config.toml
n_layer = 13
d_model = 256
n_experts = 8
experts_per_token = 2
d_expert = 208
d_shared_expert = 192
activation = "swiglu"
moe_layers = [0, 1, 2, 3, 4, 5, 6, 7, 8, 9, 10, 11, 12]
router_score = "softmax"
normalize_top_k = true
routed_scale = 1.41
balance_loss = 0.0133
balance_bias = false
init_std_router = 0.00778
lr_router = 0.000481
n_head = 4
n_kv_head = 4
head_dim = 64
vocab_size = 32000
norm = "rmsnorm"
norm_place = "pre"
norm_eps = 1e-05
positions = "rope"
rope_base = 17100.0
rope_fraction = 1.0
qk_norm = false
attn_scale = 0.125
tie_embeddings = true
parallel_block = false
init = "normal"
init_std_qkv = 0.0448
init_std_o = 0.0
init_std_up = 0.0448
init_std_down = 0.0
optimizer = "muon"
lr = 0.00253
lr_mult_o = 4.0
lr_mult_up = 0.743
beta1 = 0.93
lr_head = 0.00887
grad_clip = 2.0
warmup_steps = 200
schedule = "wsd"
decay_fraction = 0.724
decay_shape = "linear"
final_lr_fraction = 0.0
batch_tokens = 65536
seq_len = 256
doc_mask = true
train_tokens = 298900000
steps = 4561
dataset = "wikipedia_en"
Below are experts of layer 5 (counted from 0) of a mixture-of-experts language model. Rows are named router (the router's row for the expert), gate (a neuron's input weights, with its number), up (a neuron's input weights, with its number) and show model dimensions 0-255. Each number is 500 + 50 x the weight over its row's rms, rounded and kept within 0 to 999. Numbers have three digits each.
Before each expert's rows: "comes after" lists some tokens at least twice as common just before its tokens as in all text. This comes from a sample of Wikipedia text that the model never trained on. Tokens count by the router's weight.

# expert 0
comes after: "\n", ")", "==", " =", " ==", "==="
router:477479497514417500488545582450595611527485512596412440470516562472437509534525515434459491456467539467533465480446501566469502571452463403474537527562493547522485428621497426550521419529550480473584505545575483485494550535524448504560470543454513590428514508485445480588562573426576467423550443499536438486519536569581541467496496484421525560478533503490392490502573518462516505518510501485483579499585413448447445480536477534495401602513501542531408497453504414575540524477567560565540609544489546546498582522424428512474528504540520510456479510404442488447434479619575473447609455442545451604475512548460458570547571472482478515502502420493433485490534434530521442454571545498452487509510464451537499479502462531542520588513647518423553485472534490502579415524495497
gate0:439473436571462458467508516537556404525491474629432518428537481507444550562459528452459550443445526488478510453558494480434499507438550443519527519570506543514428487543499467472510513563483486547520450559552463503543594522468443494544480492431452627513502553566368555505509545478480496474585571460490591452492573477566430617470559465443449511487606445501449593524501481539483478492390518441564467494478532385497452490569443526569536547488513489458414496505423484548476503587523515640545564541523488486562460574508503539464470436450561503545531497539353480560512453563529602499533451542470469526468473418469557412518506486395529505528531439412547589513549491545446479486455544600388539530458469508493527459461482562473536519500546556517506526569477423560461538572536539
up0:503524441538485443460561416565529536482470449554593446415428493476499468595458521498595445418549496458526510577498415488513512558548445525514510530448493548491519537514465455574400490477524505438415419456514594514630390437439413458486429424474525558566550496486359509557427528526539499539521523390469358442454545511529480583450473481491435445431516494487527547502545519461457474469529491559557487486474513429442496470482517474521505485484510497567433502502436509510517558472568473498529524493463501499542553501398501472560434484489494484455514408441452562545501479509534549543490514508527454552501577535370438455443514433468575467561510502471433564493492481375550506485519513517464415581507540534509476539394485525597439518475464575420541511593541463572592564452600499
gate1:439477474502537561520463466550526463454484534529439493428426449451407495559467466574482475423526485556477500477485482498522494436606448502442585563524430516563496459504530598429581591467654490511518506479557491546489477470467503520481443531523511581523503505474475449524541593549532464499435524458523496550464537599509478466493545641471515535523520536535533479538510569491508437523459553496524538478579443517602483459495551576536530495412531443453425518394490487500525527464562537528525446499548573411437586564492461548535411488495542527546419505571453482480492473439468485465556513421587557550536313592498479569536563587563468452452429528463472524467491507469519526462507528582539539501507420405449540516432515488452521427548482528454441390533427420596552489406498509
up1:493492464484553515512506543609451425581484563466480481563472511467540494635500435572544456412503496495558566465484559494460421507511526419460567476443457493568477442501458444565446521503487411552545518560511495498545551574435483422465439435542495536435477590441414530508505539511462428574527470532473500537480480592456410449539492512390529577474493553557487491494576532535420567560530621569476518561493456518401487568484459536404505477467471550518478428431490436523495446561523475466498489521494486443502604548460490490407472464394483498516507527490578497510475467462487497585442629545586542475495461586541487567521574456548507512398486547489414417420535507504549533468562484476502491453546484553488578452511518478511550528456489544485399431483508332445544474590528478
gate2:368504528513557474525548505496563500505525479503532529533485506501488547455540413523426482467499487491427482477441346464487512623536492529490432516521413420533500482548540615425590476523558504491544526526471575369417585431485530457577428437431523453494515538538491586488524545498428520453558542493439500385462454545535486503450479491518540497480567500472435541574509487613513571493484532557480516526532577583597511382570487521471511466558435530489545491536531540500529423491425478558466493457425531462475500554501514547449552610538470501509515436472492514552477496543506537491560538477438477497598524592546485485519500516473519480455638521558488532498536584591577430584472400504444561558501555496498522507557478592379533554478406409551468461522538537497445457502450533
up2:371375450586503470421481513549431572477490528516536508514478508474485535650494484470331536416530563483501503453562615578522511441550432490491465493461556449536469455438632517486497509477441591514501498483479459551499511436534503490528526465554398564489431505568562485466530515538529566482408438462505446556456581487517550445498476460488445517485551476394478545521483407530553537483494573470510476496473475440434433520506591555474531449447490493529438470595533481478611476524434471552485467471491443542454516534479559427566422526543487517511464640520510492454489568417402552534480589532506641509420466543454512505507417570559533449571495480523438531506480566506455541420516473529488438495472496544614540468503576488502498554493580486504478517455532536517522518561494544
gate3:596516588436432494601485484521509527560479492479609504521555467470437454419579510522389437551527525460476496560598465392457526530579511441506538430455582506589516472519449437470453510578497459497461600497533574455521507481483395485499561551463534544449452527504445459481479485555480515539571433490521557465405603507422405460527442541548588460565542472534516543462476537489433454473465469435494368451490451484475518569460469527510488378507492399474625537462462537440485442547554576446535440495581427423448528488497468527447561529485515464479551658441490500518518523482575538526462547561558502460462469536488565546516490453462485439520479500466531563554555534465516401538445516559495579490458453458510537477457535563488527560545501489454487444429532468514451554420512588
up3:476509460484487503497431508477498423559487507470501472478584567511455523481482555450503506518625581494517544448538517484482446443529562563444490547498487528484498486510534474586373554556553491458446462522402536585601469521493483527535545484462514499426503499542512501570489552440512415576429455517459418442472373533474541535508474485564507430436533563515474558493498455580476507515503597499454531487493398544452515406588558476507464475529488508477516522438499540489567477491504408511486505578524516552450389431554443464434512479590409504425534555520378616516503496335451516559452513429497488570527514543506546481520574564542427529511571472598485503453533527533472590493508478491526560407491480493424558430431443530569497504483565516416525390550539614562533502552581470
gate4:524484482434529539439499438613572527535534493494497448518501525459461457527507499461522611556509440572534536499506431423472522497464507479446574485517477532507475533454519515529466506539522507495510485473592578449487545416547584595543401499526549502482541535564472457507475501480442570500554443478474594549473491461464561578550503483505482487474416422487489570440546623506525465631470458412478443486445423463534475484529530536495479557434470574508567444629406476456536463534569544522467490510514507461482481464520423442591552398556526540606418456575424510472509469535544501424529441520545468540572504538495517531476586514526558597384503420517478517506420453473481460494552504550483542508541540515427557483470399579477443549486407439559535493503538490623488641388443500
up4:508483446481499458415571420528557468499567520471522562510439497512487454565423523514456470492516569503515577432547469539532548592448555486526400536477514516470506463449569589543519456465494440572494469494483618513512502470543489452537469438561494583411514500503496494535499513477496557583558500540500514477512527529441422517509501514540519506430433371508545476434527458553542579449555445361507438509482499440583513515413582441536580450551559535467557545492570508424578524598450601455582490507636509361530410484455488509564516393447439565552479504462541555503489545495525555488448460574571507510469516512556524430524502494506568510468517567563583542483489520525562468528445488556397538476518567433419469574456475572508483551474504482579546559451634450532490496451538535
gate5:578522387488469473572508543470519497383506502554465522488545546569416532600477376430471470561479526548487424563530472422416548480561532565433426498500489441470558547537472544510465489503596567523554521509493511401427502516487479478530463446560548511489496466450460567575589616478454548504503498470403455463519430423519449474550432426521523491491487431488435516411411435484455453538545480517485513476515512488477444453459505478522432495417572508484469522519518565521526511421542483527405453577477434528561564541465489492500470493376485432503477610580572506524565464528588524468577549554488532614513530468479596510587560517536539509481561478601535371518546521402480473579457512533511500517534567448403529445572455496527593506478533482487455490577518431519439527527467507
up5:494536620477543517414465448476511559472516523515475487484564432541523435413467414528477450528483587482487617464559530613542439410543562470542500534502538555524447481566430437506540407385413494503517475496424576578566500553488523557427496482534473477529536466565467518556447472438490562518456480498461450424469543444569521499520432506466555455597501513436477462508529415526419567513508515503471440560488505570541622493489496485493530534406529523538467477427511449550510532518554412534507482459627536519500462579535546610540475544483502521594505527503562496525427504394505497440463444407536490392475550503640506502486484441480459408463506407527533565466511515486486465575450494525468556466475515509443532525513466564471503442560465591540476636473545466579569438461531528
gate6:567503575527438512574547443425503417507465435501533473538445407353474467490528493378555411492508473493543538523495494511419580518484531482408571480525497484539558457490452592426517492542433461601544462620509405480574466349526649547575558555484609464490490453547482511411575463481516548520477500435472403477476533540503480448508480552429411431538481503468565500495518472570497569482459548418409498457562478365495399554534498421492501495505513459473495448533522452514559478485509394411494384506504504540548494510464418430453518528539528561479487512543514442483401451430502501513496485536524397466507445481496536489476512504517507468457503571480556502460509486503423549462584541515555475469488500485426523498534477565526509509475485437566411568508455438524482462484506559
up6:556532481531472482488575413443532515462444497434520459523428480581453438470521488579484406478495512434496493489582439536520479463561556561478516446627532461555518479493431488466596525488494496456455511529516584468421537516506519537593489556544437417526496480443568545481407464436475590467494526542588446460463485519544413572502461530432477454488599382518401568610452526518476471536534494593471469491459541512396610630582566524453619523544457486638465581492452543445529526502474509469467550495497574570468426525507486540538475475563447497533496540421517504480506491467575534543545467535510540393474467450404500496521529455515551431544509444440553515545499558510477518525517510532553557464510505600475553448501488510513561489558547467499519450421521472512454630439540412
gate7:533445482516442564484522494499448457466500554494557502499489498520487517481567534516478497530401475431552486518491536640531498526575497528462471552478568472511461498480456574516491543466548576479591441480399478442519656502467456442500495482504496414557480528391496556644513488497664410478540434588491488547492576586558477492491532425487513475483551521546496544565492427472498485515430568513459454515459525374420507550432531570465521525523553495534474425596512478537476470451588439524491526506611504538561465532404459434490504459501535469557544491563553506547418414451531405619551509599434538479431510520508436590483531502378557506454517457507479521547518522506469438560486446467501430535476477578401479434504548465510443534507506400518483568501485432476501464519427517
up7:435479453414547450476477480470561506488444407496555449428512502543456591539505524491480511577474519394439508473530502633461527485477452479535483503530567549490498528510527481450487413490547497491526444472538342480502611541421533586497579500600545530525539488584456452519495398449473556579491506507495528580481451566517483493488479431524505502522584487485457616528532549486545499589519480569482472503522375415510475449479404445530549514481460605441502511427466418561483587443496485486543502567519502485501590497555492394543503589501485522526409468503414507513472420523424428528537555475463537589496506421436425482508605452468425587578521542487491401511505593457543549509499416481449542515514477549478507567516474508482544562431507558484440614531491500513463581538446463
gate8:549444460468417557478532526443540457493570500503500479543404608539502600509461468509444486554511528523530466424493519398487404491472472567492495497506491464499513482549578451490476435491538411513498517537508454484412411582532503432531514570444433477412508556522511504468582460438532476427487444516495487588417589535529488516520514587490484505416457454508377547463501518452499501483472473440568550443478407419391465611523521577484546576455476528586506443532497461498457419486477450566394487512538495489489567511497489496327425436550476494466468565557506460409474460473528513580584430474489553530502496518500469500583465551450497555518424567525466513485539463484544434433527557539468525509491436508610598542442521407467506424513589446493522424513564476576602511495558545
up8:575476469476529568466525455495531520535568575465510545466620428490511434511423519520471519559439517634548401506505484471409533563430508505435446510428540540519499460591515468573423508536593462514476503449458492420494530466465501530506469510455544463508562478523566389563545490443572542450528482450561463520513518512496592471514586541512603562493366440404514478536445470415484481475496469534557422478486492500459534450532535450494432386566478551550483458515560506531524386538507446605506489580543448465561551548471427508526466459545489504545582478501512540402478580527399547555509412528418453462446411523499522578487534483534511555541483584553476448504502392509523516511467532582432535547493524476535501465471565424475477494465509458518521477584539378527513389459581526
gate9:526452468446528502505526461438530527479492385546485457551493528592542494512566507515513501515496520543538475543453430506511389573416468440581575490586522542516535453527512415456455457408457455468478446489575462539549415451469520539495475470573478400442548480548507485555485426548502549574471451460441453431416571575531558482441486498511421568471433454425476482553555464459508471516525553541525611482492476490574505505468507611513464545571529501390517493492440542480513545449554539463542477492477446550529460622480477447612430554439526475498513433469496522458483439457446577504512587494501448502526455496487486509514527544428492501525507470492518570438464541558510580577377430417572704527553465540515581458508457505523503602498405464491526496581508502578508500590433467
up9:466497400507504516489541503544461553422453546546543482486564541504476475485408493507406408529425544587389396495479538543441471447496517454491476450414474509477513539460589456501609460431471493446479447441532521543403519518491474485455551521527512553466615516484570522445619544532552449497509502550512482366503435533462613545425499501531503474444595522416546381459580523531543520462418589456515493598551523514443549482534527481437494507518518545522435408462420484503499469450453446549558497454411457444564432504423419524560463481421489530462465380526464462469452475535486530552498473425499513574522479407461497509552497445505508411461571459469407507482541507620492533556438506530417528551545408469457495442528498492535540487547500392484445505505528514497470471513552430
gate10:423509459557468449487490545501473403566480470430513412485552444470535498499432479450435510556534532442494512523443516588379509518480478444534500442453455539502493545536501441473479554500434534528398516516479499440452510516501583524449463414656586547511480568525479536475498564463485555436518610489463408511545493419449469471444451632458561536506538530445577540508555457522596484446545510461507529590415423495479558577525511542541524506487533473494476640447582403536488488574519469521543449472516509451528521478545512525534521465595530487430504479597405551557426558407464544481524497522531512466526474479497513520513461473499545431426459551506472516518460460537476487542599480439454486464598613501401506542551522501469544594511476527582563482454440614524441405567509573
up10:528546533462532520437536414576533564460446437492554442567513419535471370445493471593435514518581529438468480586532419540458552524488502503552538468448427447576497433595404455495522486462496541458489507438535490465411538608488491604485485566488454470546474481455539462494488486536482516474439483408463489412519586482511562517465476503542484577536520566478436537541412458557520460472450501484424498474528585574539533433496554527587481476548462391463616479515590516445564491461514425469519493523504520532465522472432412450490483544531434525493505466442487380504451428455401444493381387529498596474537553495530468420567470485399462552472515510472494560528501513489467512612534512525526509507576363397466519489477559470502511526515499496465532527452549430577528488505485588
gate11:497480554467497467523435526492512577477592585536514434535451491470601456563562483461511429484543596531484511447477501540457419512467545431474447419482485539519525473516491514593516485563527513514486452433634499508630472508553464438456446567424490453440639519529499468445450429566563390606432501530458566505514485564554496488398504524603555482554458549487537585491448476509516531417574590473427526497500537528382463481545542487554474441564487565550506553396519517572466445432467476425538501442443441581575436410433460533488530553493563537522465520441560513505463510554450503564530533493500484455510528480527496470450506520459465412599534529428513554427535518524579545400491542474473555472548506438525498424450550464487450521489525535490558540512466434396423508522567464
up11:476431503467605493522495512425503532468497497596532464579553585483580469520418523470537485569546510628460476533578526504462539447509487446530511565469452466467469517462450455522482437540472486521439391478508521532381522540516503532466524518520496508527484388481568512449536461572401495460416510556496445509539445579582369555466458527539468390516453540469527472423499539488497487557564523511550578545463495564634530490540495406436489530542455441472518494521484427458447430561498475530516511588497503512548399515517461498495463461555512459530510555504400509578520467549511486513555557481531493421616432554539476507589572474562421497534510479549353472557487531489520500475573431425502507597596463505412491540586530480462447502476459553434465442569399526463567549472546439
gate12:591465492585515546498501458412461460462500442467400554491537511530434502541552536452527493469527446419521542528470546529454507575419455510476558467587451490451439600540526451445548545440537439488553415470489459489506512509528539461538560513572390600544522527435536502527535528568504526431545551456494451532563486609538567622506405509472533549607542450467540519478525602560539485512482543548546564534450433566501412630551462482402530589449512518374459498521508462572535471419488509408553565512452475497490488489456465514428600465496546525461488501547484433489477556520485510570531531475606478482557486530536506508549423544508495412425477470464519476524482490432444400456489547552416522544579478468532445508433462455561528508460513468506389508445501435563548487517619442
up12:478461475602574416415437542580553545463537543543421624486450442472600448484490562515485483468473398629537494511468475521488450469558530503536440602537521449543549480431601531515445428550480471526414518475466463518417498592500502483449523477455499443496487523545418445396517510492456470522457487545476559473528459388551583539485503523471443471396569432575506447452546517494560593561535479450535448527471440400568482570513431549483438494530590507574547483469496469457527522584459439517441487475459510528474555491556550496577483507485474569555493582531517566524463490577478537538448498464406438484509483427489521558439505571518499588465557464463493499496436543492439458514515437555542559597464508551479356573542446500443510448555541491445552540454436499446498538497425551
gate13:470497551524440484484465458538467494521582631555543439479585490492468515602626519403545474510543501545551565458546481529529420567462507518448527451511523484569472404541500495597558617477495460421540516462366444499500446501412518497530521485460513568535526480542468421463501460475459449520514488543512563475443479484504438610610522540561529492509525484457556472472484541533569511552565487396510505433455494460440580503446523601497493442499552494522513518462601522522430479357501607470547527452403453559396465516503406434447440491396558586516568479598513505472538478569495450580488572447485480496491486551474561473550491450482550564464486526533424505460598436546458506508491501449545479365472533444534512498451552455538546532467531423478488520498497544468459501525502412
up13:475494495520467462485455482472451504551523505518570555502534543480455496523528553515502454447435507513552481476523474399500470503523490501547590587586568496566648520471529547508472559455498511437512482459481514510423554487444494449361408447530439430523459538494469465465503456490534516576460512445586471401413523485524592482472543586508493523597616545464500461523547556531544581545515505471555517657460449516551589571415522581395488495492471503399477491471480549512480497458515511592525512407545433528462492515513536441535506533360543458471504436448505452514528522505536536406502464392545462493469525550411463534578506498486493543539532504501528520435610443436553588541475532494403435459580518624531463602477566417547461516596460473526444527485569493519513492487495538
gate14:526462501516452561548443524564554511533459544471451460393556429466571535485532532506470523441551504536550494532606504439432390446511607414479501469505446455511531351457541509531554430508481511466466482507587479547582580499448415551415424379477524602444476456456416509426523556470502543491500540601533457523468433511494405532536500488508425550430471509483428468545493498543616471546529485491541500472512506414409510543451491495428424491573493567508613477501519543439489476454469524477550566566437506537549496537471549430542573514417496522469470587500492471516427402486475512460449452446535522538484517434533500417409520493548470529428477415568478504468475474514485451540514469545462484437508552458456588479647526494507517535553481521465552408544530397546428472472445550
up14:503435623495451509443556523526487517526569494445490475476534543457557562508488475530480433453503476489495499492528482489454583401513546471547508497486466458483566489447537450420436473481490450530429500553602481563456409474499441546500493539435499467512451552521445469480481549446519598516455364416539504464590523516456424572466506477408536522611454446529461443581463533502495491519497576582500527600497472472511435518567480554377453557448439517452492602500592497566534489517501435464508513445465554480516521517525553435576440498470466617535488528531517567507410407553464485571465483530537471454505500550505549526522516427575606486439426631598505471470457530572391379585495432538516514430426457510450485456463543452475544485543480518456445572546512507443517521566393510
gate15:490488470527526451505538542455517524452465611452523492488451563431501521544502494570473439536515532523462552501541540515490466425502526522441358557503539472532486478528536514510514509556536478523459525471514545628529463469569466481514467582517510493549414509445554434590515534522473499476464438490523492468565437589617427515508510436514379515409545445491477508487493395497446427554483623505432513491442518514576439542473572612441544474546541487561527514551508439574417533551453464515404538477425468510485454495489477489557464523490557526454622534465504591501495397538433486469464442419574598448463416521555508488501618471524521449475483493534476555549510447574531530557485485424438566512424482438573457538653472511514497607512507487575527493583510486483441355526479516
up15:530568448486434546502507513632488440483510549546512525474463463412505503469499479439523538437475593561483438577586501502520554496549480531503526470478524418468555457454540478524498540505487457538462599462535511530442517365487458450512406452526522435564470504455601437515503552485495409512559487560511473473464370408571432405561511570558424421528530542505520516517496468432547527567481556456491508497491436477506534512537498459443425494566463582542483534503544469525514476541443496424548497442483479521514627534543503412450513484499392492535522567530351429543496443509554458503475491498430556543447491548470495437517525588473516448524532466500461526643452575458448684541480537524532474468542607538461571513496501558469468506427509533415469496561587500534482432431505560
gate16:538445531481525546535490557537442470598478553472499484547469456401468644564483429492598470376504486541514538574456491543487474486495471448483502531585467477513491438573477561532504461462577498517455476507424402451531424522494505460507481537404552435504577530375467469600527452528538457527520541559474519522478467489532537483365511474471485559451515483453480511483492490483528537528443487458548556518512462505471387491522458610488503476513645527443486413497513549612535522435476546496509483545493431455486626358446444386543433515466586513492519450485433500524468475567418552484479436430409484507555543393549489483537541624522464593539503541523537504535522432464518519540511523517546482530531476471525447472571429557558474487427488513448458424458465391515449503551474536
up16:586565470404466452591580487466577416440464557450506409442450473506350536464427466498523508523489503463508560474557552489480561489534460485615428388448455472388506517436537375506440409442446440468356552556462421518587508502577467607537541493462467531569458518479596506465441476527471486512459525577398417567485369472416427454507569508458534451530416578503502507420513525446404578540459510482507493486475511565529534487481475448434504463602429429499520565439489566461504517510488496522411397493555572502552423510536442488482548408544480489566489562479503558481499503499492445527497525473555453477470484479474559519503499460505502537530580491469545472555513523517475489497461440454471497495525489501487475477535545475474472598476496524570499452439472549462567549439530502
gate17:457478521460559494460519516536601603478415553503463531543580549436517481501513510505435473509534473483528496513451549469529403536546421485491448526533512531575565411493487521541536470506513491449582534572593510581588386560495493539471482547597477576513525483430462454484435484564453467514424465468491503445458440476475518496519431543493578446497563485540566461491502474512520516514499528422504510474565496574431491471541591483546466563567596543579502506408483512391450513520503533511526501439506545440501529485503421535426515506527479531493582510548477480457621475495443504497542363546552525436521443619555512510557549455503571556495479531516449581530522539469586456450423590568392428547440490356533477413479430533585551573463549482516508487639472413491505563555519477
up17:536588523444461406464507486495586448447504535488572511518537549498510393480510469479430512575527448498450473498536508435518533452484553479514370439496475427568448477539511513473540447528529589405547498468519493466467473564490547466457538574575469535530469475549560506465486448527494555504510535495502538473475554475424553524481531440462549486434511527572581422530480471540647485516495427575385488431555587515488589521575523492390516555510485532520603504482563518473533465477430671597462538475487511427439613498547401510542514605506431563456457587525440450467526439437488528475532453619484453525500492463447477474496548507434567462506562505490589557496513570520530446504442451458482466543550482529565476471520435419487518516503512416572554582538499509507499448616585498
gate18:488437555536498591589561446498404607571495533525499470452547531502573486454489556478444570489487528434496341488515450422551471517537443477466508459444498554482526571469546484506511365488414586505461547497537468518474516604545431510574522498538468562503457446453482436587466495498577478440499503469520406454520567502473515475608517465546552466477500569563489581584471531474513439552486440466502551550545589453505458491469465507507477539563585450474463482461540530540461434485443481510541453434501415522540553515459508562529487644522571590486479589440528541541525410428489440496504420587489515435511502448497495515474472516440470524487501434503433537508522487621521542549496390566476513448477519468565594435527620522544554495444547518548536527510519538463510622443394526
up18:512537466547495431497487556533501411438486514536503454471471491488464519539397420457503504454438476547553565445534557530564499492495479472432466507491524489465560490549520556496469522465570481470450556498575483520464404463490569487538446613382515462499490431562481611563416453474449544537472540449558491487502431482524491637497557564566489560597420487417517386428490502607506520526495459537500430562528502516579518455566491514521511512404517486509397487494491510481507467446381540467453434564584546493467443567555469573496453581546440556502431532547491477469469419441459588528513503574498535495391419612564520418425506481420554473394546542451479534423492512628518472457496508535488516518541476512515453497436510450464450613593553481551409557481535499460517505499481485
gate19:540506463485537454453575548438437448450508534538583419556526487483523524504449425546508523503483550512615493509539458507489465513520520477477525474442423506518454578513464455514585465542523504434600525517506436433504526536492657549548493456418484496592516527471549450466433528486541491544463509464454472479531473523443523401366513470560475491486453452546531483507419549546547450515474347446593583575486506434428456552535420541502468500492498511453554465505632571555496512464471550483461525504515529473566436388513523533533511527456526501441566473460509499446489425508480515522603540429500468519556517547576489530525411438416545534516491426504556509490466487610444390503457484533524391485556494461438498575495376495470450665561585498505496569494455500449453546410489502
up19:409558506401624406471521477426425514564454462524542449558540561483504526474498488469400505462556491591525564554466532505522475463518556565496501514486582470609512504459476449521464562417493457549524394478513509500547523584496455506623548477563476518408483497521453562472476432357493442495532449492506395451497452456412568548519399531487415463616646481521452522490465507522466502505492521489417465522448572521526461556448515501453510437433590409420598601452546514493470537467428516488453450496517487589404480445445503503462534496456504401488384578429556468528476521544471501466481539452549502550498507455565436455556491463483494496460429528460490511425552482445573524458478501589498492466483469542500487561440612476551500570516465483510513448478500488464577500479509442
gate20:518543558554491586479505513513531595516497413545539559537519521463482532393488556551401468452504570438523536430459483559542461517456471487445494520451577511487496453546532495478504443592533486407440493491554471540484491475367613471484568582551519571471520479467560466428510465406407536514451497485453479495471463554419462505462454417439513580448482602453632575413493473529501408537524594464440504570470504510500488475404486505458434558618496534471489564492458361522443455535585561429487504417482484455502496501438467488479499467493459574475571430536580480425465498554446535497613477593553526493448495476451576544478609558578500550460592501430558561472512471517522506504484535456530479487476470432615494542477449491525444513461505509490464471581565519560493515443458487
up20:503455447495478400407471575456475445561532494584497456419539374564539449495471475536443552490450392481504483520449608499535504534496546469533464458515505526405496550562515516464413538530466506459565403615490441473480543528493541523473530456507516513546560451472444447415554472603450417474492567496606395533567476499391583395457590527475543472557407487556496539504437467419514475454535542481460460479491431515608494484517499517433431439492565430510529535496477514582504485488456542510452449523558546525499545528527497509475528517426456533418533496587480499454509520417446474532583531539478552513564503440504548503486509437456468475430531467486466528573495390418500474450496552540519414431491418486561525556506589586557499429549539555570623422444439485461471522478539542
gate21:498553490475593440539605448548447511448515467466519482519605509507415572442561527549438592504477577469507530455449522489477476526525642531441478477566539486469416483494534474551569453538576519484506477415461447518529443399549489462569471454482455595487462552453495487500557556410494534469600511540558592503471506483527528526478551472502482500506533495431576411546563486483525390424494494377502537578522451520496499508492479348467577607550541530541466364501538518472553520571403579525496581491459444489542418518501467410492426521501478588494574446522401464520497541547490537445506524492574562448522440458538532471453599438523445376444512535478428550570439421509484474468434434527455491529493507531552545496508553543458475532441470491540543529524447502434497527524448476
up21:494491431462518544450528565500555392502463521515531447502544592411463527380464483498487484597526588462490596503560576430517404485484513520596587464534536535462496480479510437439451440494551619545521495429403498474530517480531502511492474540576572485483574498465414409517531515468620397560594508451539455461568479523510519487453521575465531468502503495522524537515471515552584463597588556547464500498477447528569502449443457389519541477521470624421429470508471519590492528498585570531531549588522532514470515492509441446542415482448513577493502491573482417481446514494556551467505578467515551637539460458521483473457533583528475535508496493583518464530491512591476519494556527503451426539523428567427512518500434542505568472514482564515463587471578507537423555447459600
gate22:542500545491629628471498553405540523546452520557485561436538491474546392528502479504542429461485481511523514502564495449513369491480561482511536659549529495501457535473446482443548468487556535505500464543574568564518468469579449452499466609418579501459509429553465443429477441572513413467518538532586493415517469429438474480535550452497512511494543429460475458452508561479481566607597511366501559502520490527537464515452537378568551559467546387530566499399494482562554503469518533465489530526515524565520489488466483445525511535486498646459512498404425604608539609545470487516489451416471578493552553508512495489570510552560511467492457500514527524507478460492505453482446513561479496485567466511459457493606470577518485479545445554532454473449485487488476457457508403
up22:499473545516527550448530461461387497501518485564503540551526369504553504476511507532532462479541599506478536532573501511545480519517566552458479463421545491513461463662444568531445489443417573430466507458557524518520524476558540458445552464511485494481519528480589435477497444476485442435486549498587482498419490575456435491478428586460560447541488642542504459457452473513479555531543402581441537503532461458563560461467447439516488529508518518448566438387538549539589461531583486519470561516536482441519444476515495535549481536506506596491514445506459501615550463471451424544499487526451558468468639522497453422434420471508543576520430496495583476501468504538517481497481506527582434445496396416500493572563502520441482458424436477444429594521622481509443442495634504
gate23:536466543400486517503492539510581482532571515466565514494498478467462508501460430448491562503574552436479486438489490551500402465491373482540478532560524450516552584567499424504495457363544535530632569537433542447484572532482540470506510502568505414589514512501519559444484511497591483466606444412550604545497556470561564500457538531471426518553532507435540450561481500492437458491491652508499452594509515512498388491500448513562470514427527568515480391553622471497563444495516427527533434494533562497519562513465515484532449477554503474517528553501465557474477442524569526452474416515526451462486462536466522490468489568537486594453468383474460455403545478518328520457460565467519557506506550605459527526543497515503505612413553504520484412551502464513539480443534501
up23:541524564453557559410490476522472480507483469459426481538523444458462472477565485426483495521477436465473430465482503517580527497602480445472509483372518570498431529476515479511507465515518526515564432388584511551504492417361494474490611446495572508498501515424421469486515597562510478579469503570474434573441519465514603545505579497537498481571423498426562570548538356554538487521508527530454529456488382552529578477526538475368416508534530464444409545471479525467468570480480453477473480545476478514389523540455458540519560443571561508533505536569437485450528502343486474607474475492484543530490529497466484583430429475516458424447486515532499389520487527482526426557460489500456409490503471575430581539566593528541532461499478576454527436541503482494464562508506483
gate24:487463589514543435496562471523437498566529496595427587503582489532528485545448406489428533501653469454531468496544473466498474485492609379552572442483453310535544503557472505504591534453608517454496492525443511452443579451510543570553533543421485523446585527513652530533503549438560545488469503598477441501467523542480570416518493527486531432438417502541468477510503511398548477589491494507535438475344487433481471542435508459446457504417467470436572457430445532502497484486569495457601562518512476492444629502528518436529448431454565547494465487542488507547439494480510527503523464540514539560508398527481486518544499503496511458499475507518492505532542494506533583528484598509487559478405541543528501596525491534511500511515465507505474380464466530532516429540547485
up24:506467559504493516397408556475456443504429469552630472391527517465603540469535545515523553482512475463529507545436464478549438572466503466502443505471585526510444553515509464490485568510484502525501526474600445509486472441555436560467485412535462493572396526514474484450558435518510564475494479449397459481465502554496578483518520518599519468344546439474513485496549517484478428489472557497443421450536525576485554610458478484478515562484513540614539472516525556475528556435510558398396402548407532438536444471523497456436591423479449549392587524490562477443521552517490420588514476520495501525501399499434530487431498585467499499414503455510433487506481559533479490486507549396530473477517446410490553490484497526439422429547487399457484501508538533482617550549522583
gate25:464568445574540552461459569483378481398562489461525554576476496511487504547507456542456512593429626501585426498552458582510400457532526542490468466486515456604491544407541477504426598611488386490486531443466444501555515431489533531443544509511433542454569467479533547496414527494501497551497516492538455436542535542578561516472536429582593542528448516482457540566469493566495499485544575511511517486492540472524488452523543435396528503512530543504545496470537535467586455509644438525477525441513549536348468428464453404509561450488455488564509391512490419563452519479461524492541508492510485449424509470515434514519498419559471567534402429525439467478560426369454498530485461574494445446498478448496504535514557497638517511513493414461483473526538478511466525511475543
up25:462504609609439470450515415500524516517586503514577449543434473473477383507530567409460553613450511447543473415534502426514470466455459570461483470565543502440496561464472429498399497465470429503422522594484555476462537499505548506506528479434466449497460495526483500528557431499505588515482402474479562450513533466457483438471533501454434434505533534442565514576498479388475498519495465481452494406524502469487547569454535510585574601497514499487566549469491410425508557497530484505468504457501514549465560616533582424457478469443469513554477453532528485463533368538539511496456473522526377377516465522497462543511558479511420523488488431449524492505513473593480467482605462612625488503500530627501569581492546580487516564595475512463533545496556465446573455531489446